{"n_layer": 10, "n_experts": 192, "d_expert": 32, "moe_layers": [0, 2, 4, 6, 8], "normalize_top_k": false, "routed_scale": 14.2, "init_std_router": 0.0101, "vocab_size": 8192, "tie_embeddings": "early", "beta1": 0.95, "batch_tokens": 65536, "steps": 8217, "dataset": "wikipedia_en"}
Below are experts of layer 6 (counted from 0) of a mixture-of-experts language model. Rows are named router (the router's row for the expert) and show model dimensions 0-95. Each number is 128 + 24 x the weight over its row's rms, rounded and kept within 0 to 255. Numbers have three digits each.
After each expert's rows: "mostly gets" lists some tokens that are sent to it at least half of the time. This comes from a sample of Wikipedia text that the model never trained on.

# expert 145
router:107131143151151122102104130144116125119177131122105127124165122139163166138119149100120102123114097115166097107124128100158167157161138094128111102099110161109139102102118107085153080145095145095112146132161164126158135147172161122132138110105141179095093099099127132088135139126101133092
mostly gets: " was", " has", " they", " been", " would", " she"

# expert 146
router:165106088138074124109127119086133116132142154135180099143148162153134161159136110132107157142091130134114149092097107147127138094143132114095129123150088089107121143110075142155120136120159123182143156152148142120125153127091146115121089102101127176092140106160150134140146148141102111131
mostly gets: " vi", "flo", "mini", "tri", "vol", "tempo"

# expert 127
router:183101170133106148125159134086106163167152127153147151123155144128099156104136107150147123152127143166095123152149098086096120105126183149109155093136118087160114148144114116127142121132123133121123131155149155129144111094137146113100091116138181096139121115160092137148122156105123095163
mostly gets: " Ta", " Na", " Ca", " Ka", " Ma", " Ja"

# expert 161
router:127089138154121136093087173168129132124133120106127125170113103105143104088128106114132107117133147137134121147155108160087129093135105144141170111090110145117089099109175126117130167116145125118078150153130097137150143092095115132132172150096154121144147083126133150141147098137087139084
mostly gets: "(\\", " \\", "}{", "\\"

# expert 132
router:110116124158129121108138133177140130092147167120115166095133157136125121143137095167097140105151112114171122107150150162136106097139149110116161161107086083143148106092124150148101154110136117104100139151081102146124166148110142132158137155093101093070117148131110155106142142136138106102
mostly gets: "idae", " moth", " beetle", "aceae", "flower", "bird"

# expert 120
router:139165149110164095139124156107134126102125132131126126091097134157086109089142138139149155086145143094121164155139124138121112099136113112135110124084137109148129091137135144163144122169107144103129129145097107134145071119136115119164180140112105095138076155163144157133149141078111160094
mostly gets: " South", " North", " south", " north", " west", "eastern"

# expert 66
router:185094128149147128102133137103107111108177150144123087108152154138140121100130130129111109120122127176105159117107115135132175106108111104160135120160130107135101127108154080139134183111103117067118145132180120128150142118162122146144131147117136095099124096164096137133102128087139106164
mostly gets: " car", " bar", " Car", " Fer", " Gar", " grand"

# expert 112
router:098130141127111098138099109100094094119099086161129135135134139085152097129090083131169090141117158111105126146127129158116144126111154147126171118132148146090161190140114152095144140153134119098102103136144139130160116139172100116110098149159120138160157177147174121134119141142149117125
mostly gets: " Your", "What", " the", " My"

# expert 70
router:099139133126117118085098161162140107123098119146117140170117121162159115143096169113137140143130133115112151169134132132094188104125086136143144090119120173121094115146138130128110147159157144108100139164117160132136131111109093109136163143151139101141090149113091110179116130122159105073
mostly gets: "On", " On", " on", " March", "In", " April"

# expert 136
router:126167140148114097132077160137114118109171101164103105174149136076181084152114102124162110133090086127136134125119159150100113155153125143170147105136148156085134128132124089089102136138138133158105136142097117119165138140139141117130135121149153141115126132093153163103131151154155110128
mostly gets: " His", " their", " really", " her", " Your", " his"

# expert 172
router:152105114174101144092101136126090125145108156120087149160104105110141082153150104126145149075118131102153129140146084170099150085089107139126140120140116130119084120070156133119107133147145143123112156161151142151093151151116105125137144110132123121138118126130111139103129070123092159104
mostly gets: " data", " space", " food", " vehicle", " engine", " Space"

# expert 165
router:133144110134179108141096120116097118119129132109166095133110099097115147146149125129068148141141136145108104164130148147114124115133073175108149138121116139162129119143125147092135132125149071115142087125124131154134136129155157126116107127173160106093159171129130152092136070104169117160
mostly gets: "tsu", "yu", "yon", "shi", "ken", "ij"

# expert 101
router:128120151145116180133111140133138132151110094098082137104128124150140150127172094103105171109161140100143174139135155114163094097161082110108144117154141150160119167119143137092108123095169121118101125129112119149127133081151129120165174142097120150120110100090170135106141134143130126099
mostly gets: " form", " called", " consider", " presented", " set", " considered"

# expert 71
router:105093134149112103106112134128175142149167115146135145170123149122115125104119141129126162156119104098152127087155149119120095135157102138116125085159169148110088126152171100157122085116112142132085147126089132088174145154172103107142100142090139147120142139120132120131136090098095124099
mostly gets: " some", " these", " However", " any", " those", " These"

# expert 82
router:153127084120166111121111138123160111159106136139123116131127152139103143159137143141103146119152140167135154159127153148141162127129125180115157143124103098141133143154144178118120133150136070110132126118093111149088142135159189145140081128170142143084147155111124186152117119096122122161
mostly gets: "lav", " Len", " Nan", "wan", "kan", "ang"

# expert 134
router:138123080124141137133132119106168127138109166130119138080145161149105108143129088114072171106119147135128090143173138140126136153135179192157108145164116125153108163146130133120163131128150133082104153126156116145119140118115099132122134161160107122104107118130176094108113113106122146085
mostly gets: " idea", " reason", " fact", " minister", " object", " relationship"

# expert 67
router:092151112107125121120112138138135136120143105102164107154137118126092077126096143126120074134123117101106151093140103161159088118165192089128108115129135140088102130135118093162121093104126157123072154131135144154118140176135115133108102103127088143131116139153144147100131105114149144084
mostly gets: " more", " most", " several", " a", " very", " every"

# expert 153
router:120118156113115161106182113121138141173158150120129110138149104141112138116186131150141158173108158156130171114115135129154110115082121142128088116142112148167135118165129145116101149146138130104102130133086150119138153139099089167166153157150098131116131153153087093105167107100109113141
mostly gets: " Species", " Candidate", " MF", " Votes", " Label", " FW"

# expert 95
router:151138150107106109124124151105167102119148114125081143129119132134117140107122134125112143143153115127126110162152073162136118131109102163105131117093107115102128156133085141128109140132142128106144146139167125138166102117135098127176152176076144081104123145161120105165113107091090176177
mostly gets: " Roman", " Valley", " River", " Arena", " Creek", " Bridge"

# expert 177
router:152146130117148130118089143142166118100098166142099145141128115124141121089157117147125167130153156115114155114140148135114146156090087162165161101165152162135109128140158130106124116169109148135110154087121138106133162100120099120136177111107128103165177098125115108145136164148081157100
mostly gets: " President", " Minister", " Institute", " General", " Committee", " Secretary"

# expert 189
router:130100101111096117157101113106116177088092162149127171161108101121131131183119105173137178146143105093120100130109122146151145093153122150136142136144142113130113103123064121158165104176119126115140146140137116114160139104139091148117144113077114112164141130129104113121133136165140119133
mostly gets: "e", " both", " Art", "ato", "le", " church"

# expert 64
router:157123090100128120127106101117139146126098140122190113086117149115145135145125099129115176131113129103125081116111121144160129115170113134121116140167096052106112112113096127104081107110162127140136143130154128113099137133106143136101085092070106138101136115110142105160126110140128137165
mostly gets: "ym", "mor", "mini", "ci", "eti", "enti"

# expert 72
router:144132128103145100133102155163138107106128141139114141125101073105070149116120162171138129151153126116118135160138067152134108146134118139155135115141167147096162119120147135150092117148070113097098156084102105117142133135149116156107152147179136119170127153152147129147167128131142147154
mostly gets: " American", " National", " British", " Indian", " national", "American"

# expert 151
router:117117197162137163116106135118134155152129135128108156138107143115145087168145177098131118125144109118143114135160155082154101184145124092159065110139138139125122164128135085122158104154161137131139135145166125117156116134141141120144099151153127132084086111106101130109117125128122163108
mostly gets: " there", " However", " him", " because", " it", " There"

# expert 88
router:081126131104104114135096154100153130137108115137089132144100149098153138126106134154130097128170177122107122152168156158106169132097142082106113125143120161108108126130152133088181154110136117086097130136127141160154133111160115127163095112100156129131152143137099169102133077126113126152
mostly gets: " And", " By", " Mac", " Fred", " Ever", " Not"

# expert 167
router:134086102119134159089130156126139160123083150127148154127112144139120127145140113118147148101116099141165107141162098138127078176131104107090157143132104129138132103081135208121122124111102126147092135161165117170141149105130141129152134151134111168134173110123127137163123106130098141167
mostly gets: " syn", " gene", " Animali", " disease", " Micro", "idae"

# expert 76
router:102156096084101127100125176128163130111115135132106114094105127108116114096157083101127140089141123101110089146139136154111089100147127111155086140154156112060149110125133152165099144139099127112083166114082080111120129125124100126146130126147115115118140093133148091138130128108108142131
mostly gets: " local", " social", " political", " public", " national", " human"

# expert 148
router:110139142086093163103123151143141156106176147109117151101101122132155129107109126118140160135147138156112155123082082113165090107126167115126158129137175141157141106124139131118113135119125147131154121122106179147148145124079157130094143091120152109095089155174141142100130092134114084119
mostly gets: " −", " +", " →", " GD", " /"

# expert 106
router:154099172108100152123142111126103111128132130177171119085148161144142147123141100172137112141101168123104152104140169075133158111129163121094111116142115102110122116117115149133111133056120141134158158160150111127116142144106148140111109133101143174135150087175164127133143133119117105137
mostly gets: " co", " c", " imp", " f", " b", "exp"

# expert 129
router:167141084155147141099132146100143101133136144137106142130120120192135151115106105089094164131141129145111149129091136160137135098136134093132168126129064094137103109118111107149089126128151096147186141130160145087131171115109134136142112116122133101129119097142104140172140107128127122182
mostly gets: "bra", " con", " Ban", "car", "ju", "pa"

# expert 125
router:179181112120074139104158096113092135144126138159124113154086133158144162147116098106128171141092113165162139153110124142120094142134122156109163139181077122151100127124093149123120120121112109177117137141132093116149139086118141157110118127122146115114128111116147093143127113099098122155
mostly gets: "vo", "pro", "ho", "tro", "pa", "gro"

# expert 149
router:109128109103129150155170157151118111091154101098097125121111126111117146082162153104147138117142157126141151131157072139175120136093138143110086133120108121131094089117123128150134153103152111141133136142070173146102109129088100146142153086116131104112105100114131106085153098150145131099
mostly gets: "′", "^{", " Coordinates", " sq", " ft", " UTC"

# expert 102
router:118107175100142152133136171117147124168180108144120154166106137120166171124086125140149143153129126140092119093161150089106122107153133103121103086120106139088087130140147114123156128122163139174080141135104133105131129083099147134129128137098156176122144111122133119122137140118108077123
mostly gets: "St", "To", " wh", "He", "Dur", "Mo"

# expert 111
router:120172147154162110112151146087138118133135146141144104085094144137159137150154111109124158103136152108151123143153134145181116088125162107151130142111106116163104105126103144089149130167116100133133142123106118111064122129144072110132171160112086121110111116167152126134150116134111162087
mostly gets: " father", " idea", " relationship", " wife", " story", " daughter"

# expert 108
router:159107122150125142158082161138151121112083136117095157083104139104143123133176146165136149126163137158173103100140139162100117160153145123141141170103159092138129096078100138140110142137109110127110097142121120166154123126108131129138127117082110101097136099098105123150135118103139079107
mostly gets: "idae", "า", "е", "ม", "ี", "а"

# expert 162
router:096131127163106158121121150150122085132093132106100140105116095141114129166101136174101120175157122118173157163137112145114135113145130158169122081125167131107114110156146145122110123115121150121105140142140106087155123155097130156149080100184097093138136151139141128084138130120127160099
mostly gets: "English", " classification", " Original", " Direct", "Best", " short"

# expert 26
router:131119119145152103137140140173132107146170163150142156152130123116130162155123118142114117142159120169110175125127119127074136153118088079151151113134173115159120133118144148094128117149110080081093085078143068141155119129110136113104140103130108105114105109119127112133132113160117137167
mostly gets: " Johnny", " Bobby", " Alan", " Jimmy", " Jerry", " Charlie"

# expert 104
router:167163075123105140138123130119136156125125098113141078080144184097166131145112117071067108108131142121116137113107187104134172137128080098132091115098106117121148147087157103159119138147142146124152146137126133154098155116106124135151137117136130124135143106107155104117144127148127134130
mostly gets: " not", " allow", "connect", " protect", " contribut", " maintain"

# expert 139
router:157132144108150127169100113152111117108120149094152135115112114113147132152108099147094149129113129111144129157155130144169124137136063162148172130107122125096140098159170176097102118133146148131130146126100102151111168160152173161133112125140134104128163154158120129097117069091149141147
mostly gets: "at", "ak", "oo", "ink", "ep", "og"

# expert 100
router:097149106160118104134089145126126138141176073159133133163162133115115061146097103100125092150108128106138105107123106147094096133145171107149124135119123103088125145147090114161120104140133146089102110139141166097144104159138101127118122121146097169161135121152159153140134151125134130090
mostly gets: " his", " her", " its", " their", " an", " a"

# expert 142
router:151112091103107118113134148117117126104131137155163096115112158141130145118119142175140100133149140145115160133083091147151153119116114109145121140135103140128105103180152126139106141136136079088157106152168140145153132115192112151150108105096168142130093103134108149183090101152110133160
mostly gets: "ü", " Fer", "ô", "è", "â", "ñ"

# expert 119
router:112081179141127134096126171168131162136157119130125168161123139115138104079141106109146113153159163127122136169158127115076147120105116122152137107132125137133099132129157141107124101112146134108077154135109093143142152085102124109138165104092141130132144077133127165142141139163106137083
mostly gets: " $\\", " \\", "\\", " Bha"

# expert 107
router:125117143117106156137115086115128110108105120117129183158120130112125119117120134176152063134099130095104080124145111141117147139103148167114137106167123155075099119159130124101127118140142147090115148135154087155176095091132115144102122151151147162142113150175130148125113106166134146154
mostly gets: " Six", " Out", " All", " Four", " You", " Night"

# expert 87
router:133160149145161115162109142156141151097111160117104156114099128124152126137133117154123138147147113146181148157129088129122134172113107149171134142092120150152111111094133115140127148138080087080127111077151125162178100151168109127119131123130160095121080149120124089150103137129144136154
mostly gets: "ović", " Miller", "enko", "vić", "ić", " Davies"

# expert 163
router:147101103112084139091155129080106147146126098145096115147129154180112143067101113110151104141109114109092120118155098138105151116141156107119165104169120095134120110161103121138102141104143146152151150160160132113168107125131134125122129062112154157152127105144113113142137110119108125173
mostly gets: " pre", " re", " un", " con", " de", " comp"

# expert 109
router:134139099126139112195100106093150123091116113132117108113107133102136149158153124150091103137141123145158158173070122156141150137118100136149143164146098120172130151159116171139158159147103068114155112114140124124140114141169117150125110129105156107115151111139094163116121137146116086145
mostly gets: "ñ", " Brand", "bert", "ré", "ár", "é"

# expert 159
router:098118134191126125113091168164149143127116150126101143143110113132156097090119101143136130153150149142140156160128149164100149110118095133160133086080133159103110143105167147105120141152136124101095163151125101142150156114079100101143166150104122122146144109160113117131143098145088158111
mostly gets: " Transit", " Battalion", " Entertainment", " Express", " Racing", " locomotive"

# expert 180
router:145133160109157140125129160115125117127108115119115081163114166158156124144101155163128139145167159165103121145161121071108186152078164131145114119147099146171119152130127120123111158160140145156132149136127115131121095136141093134128161138153124123076121154149123149177144117153118111091
mostly gets: " January", " October", " December", " May", " August", " July"

# expert 152
router:145092179087129145112144147102113156104153080148161159111119139095146113098143106185174098148108143130084126143157135077099141135129186151101153125129109137134110121158145124097172115097103138097120119127128113127119093131158117131106126102112161131155137103139136149140137162118105109117
mostly gets: " S", " E", " Y", " O", " G", " C"

# expert 96
router:142128170157184089124087137139112117145122179161134116132129118114154155164111095107112162166154116158141130164147102112095130143124100150143130121135130140182110110105132109124125101147101096098106096057155127120137124129172148125109138100143112111102102122125121120121115150162153122175
mostly gets: " Tony", " Joe", " Kevin", " Johnny", " Jason", " Mike"

# expert 121
router:145194150119172132149101163114113142115113151150139132100098116148116146148146117141092169160151110189153116134082065136110116129131110162105139152114101126150115114135114138109100130135142081125114090131136138153120145120128153142105082089156167129108101132120138131154122142094165129151
mostly gets: "kka", "kha", "ko", "ı", "š", "kov"

# expert 77
router:173103159120115135109144141065107145136150144141145144138164153155094163099154116143161086150141160171103147126134096115120180137118172135087143108112124123135123153160124134121110147138119131123128108149149157140148136097134154121093063119123166135130130114179113150143126151122113110171
mostly gets: " Ni", " Pi", " Ru", " Ke", " Li", " Hu"

# expert 173
router:091117161151113099095093144155139162121137121150144154146153150095148165146136111114159148098147122161144150138154118162090129124129145132161172114142125126173147093092121168126113151105138138096071091136096114170177122140113139124137154111108125101099124089127144107157145109144123108099
mostly gets: "の", "ensis", "ρ", "atus", "ν", "λ"

# expert 182
router:156130160159134112131114143115168149110097136150112174151105107111152093116147186107161157159178122166134125157139108133094157157154123150155114127095076149131109090121175135120129169110131157099096149098153102161155125097145117138139159106135136128138113160147151144149123120132111137119
mostly gets: " York", " France", " London", " California", " Italy", " Paris"

# expert 75
router:157115120110145124125108123111134162131134175171159145121165143113115150159144130123113128148159120178104133107159104102101171132115138088118137144097126151155133126140114132099108144129086099103099044112166170099140138120132145136100119121144160128156122106110088128155135137105120088168
mostly gets: " Jean", " Michel", " Emil", " Andre", "Luc", " Marc"

# expert 80
router:134149108087131123140090121139156122165168126152145097207092148109167120172148144156154163128139098107135134181108142130148122110131135127137158109139149145141118144146123139099140092128105105166096127120120138107128171125153120120115092133098116166098142155110140171128170116118127161155
mostly gets: "After", " Although", "While", " After", "Between", " While"

# expert 170
router:154104127130106131100119121118134120144110139146187098132146151145114098175114102176109152125084126119104161089128150126114149104119150109107131104134095076110124129123117131127120121136148137168156157158120170133081171110080169120106109142092122141114122093160130144149172160159116108118
mostly gets: "exp", " b", "gla", "flo", "fo", "fl"

# expert 89
router:151161178116157094158117148120116092096154094129134088120116138144143125114133167156110114168148152090087131145124175120117116132174122131090141160149118122127102101106144167098153138133131071124136107139141114150129122143138126137150125159140151142084152130129097164092110158106164100162
mostly gets: "aught", " Fred", "mb", "zh", "and", "went"

# expert 171
router:106130072113125121127113145126171156146125103105120130098129104128121084109133136119087092117146086092138133127126140113143112113165081085126091137103149116120124138131123072194127089077091141122101131111091103142155102139126118107168148103129111094111123107111114134088117100126143134126
mostly gets: " significant", " available", " caused", " operated", " responsible", " increased"

# expert 73
router:167115086122126126136111129105130110142093174149142081166137166149130107163100102147135127147064105099121130110117150139139127125146119114096134095158137104109110136123077165116105100122120149174132123134136149140080157135115152128123071140070115114137146104143129174126143148144105103125
mostly gets: "wel", " epi", "ym", "exp", "bre"

# expert 187
router:165099164091173180126132143108092127134127079130119141127090110110151174116131122164164107158127137163085131093156135073102170133117158153099116122135113138124110133152139146149173119100150129150106125131118109123094153115108121130119119105135150177149148122119140129098129152124102078123
mostly gets: " T", " J", " Z", " Y", "Ch", " S"

# expert 154
router:152125111103080173122111125138136136155112140149157115153133119124137088143163105170139129103080087140118153142128155109150145154118160155160170122099101131128134124090127157119172097161118090166151151162115115131069133123122129143109131155123111096104145107099112157152164114156148119160
mostly gets: "sses", "les", "ps", "s", "ts", "res"

# expert 131
router:093155114099100133152156157174129096143128099152119151133126104137096154087151153135163138130144130104165139124104125138153138110120186106122128150088131093140196112098099152151111127153134161157143090156109132111124095132159105145107136101103130090128173158139160120146124135120141163130
mostly gets: " Animali", " Clade", "inomial", " Genus", " •", " Subord"

# expert 86
router:128099123198087133087136132110084096129117150103138109084134114153153141167121141159093131146121105133122143174173129115138101116116115138142119141087128149123143139124119144083149158107121113110138145142123118095158162143130119125106148172160084084152130113141115103114128098183122115156
mostly gets: " film", " song", " album", " music", " guitar", " video"

# expert 184
router:144116164114102162116156146094143104141102150145118160101122151108183133101128115154146128150082116120116172132160122049122134135131118148138138081150116167138089106125152133130153171091137135140111134132150124130105180099125155118137155132128147093124107099088139087147104115144115130147
mostly gets: "---|---|---|---|", " Jr", " v", " app", " Inc", " vs"

# expert 93
router:127149140113109104109157129154132113131075098170116103139112085116134114124132128107178109147126160138113161170099119123140132108069163117163141123112141142116133111100135121108142134145161123166193092151073156154124157113116153127140164133134120109118117125145097159124162092173139116120
mostly gets: "′", " ×", ":", "^{(", " (−", " #"

# expert 183
router:167125128139160153105152136119134116143083157153122173117088153136101153112159166140161130121137168140109137160160087137114168148163143135124085104088107142147139137120169144140141140149108144103114155106095099157116120112130128120145133135166118105151083172159169143161139126097097122117
mostly gets: " States", " California", " Japan", " China", " Australia", " Canada"

# expert 126
router:153145105079118123103097124163124113124131080128166095112115139124169101108128118178122122148102151112105159142096175126120151086173132154115134119127126103118120116147120104107118137094117115133154142122091101136075146125134160144106097138089136111112138098085138149126153159174114131179
mostly gets: "tr", "g", "dr", "l", "fl", "r"

# expert 69
router:093135158197144125134104145169143117146152191132120141152123091132154149143132138121122128182154106133129153170139116111086145163142103148169128125121112160144125118124118139106109109144131107070118137101133100149150106139167158135130142119107138097113099094149159135108132109181119147155
mostly gets: " He", " Williams", " Johnson", " Davies", " Jones", "She"

# expert 74
router:140106130166145162095109171127166119137115110095113128077093109112144136142118153107120156093147128120116140108145126132123128101127078139193175120136134116132092107092138121083125151147161151118094151122102144133163133115100108131151161145097131157164155116142179134111132131113138126075
mostly gets: " post", " word", " right", " body", " meaning", " refer"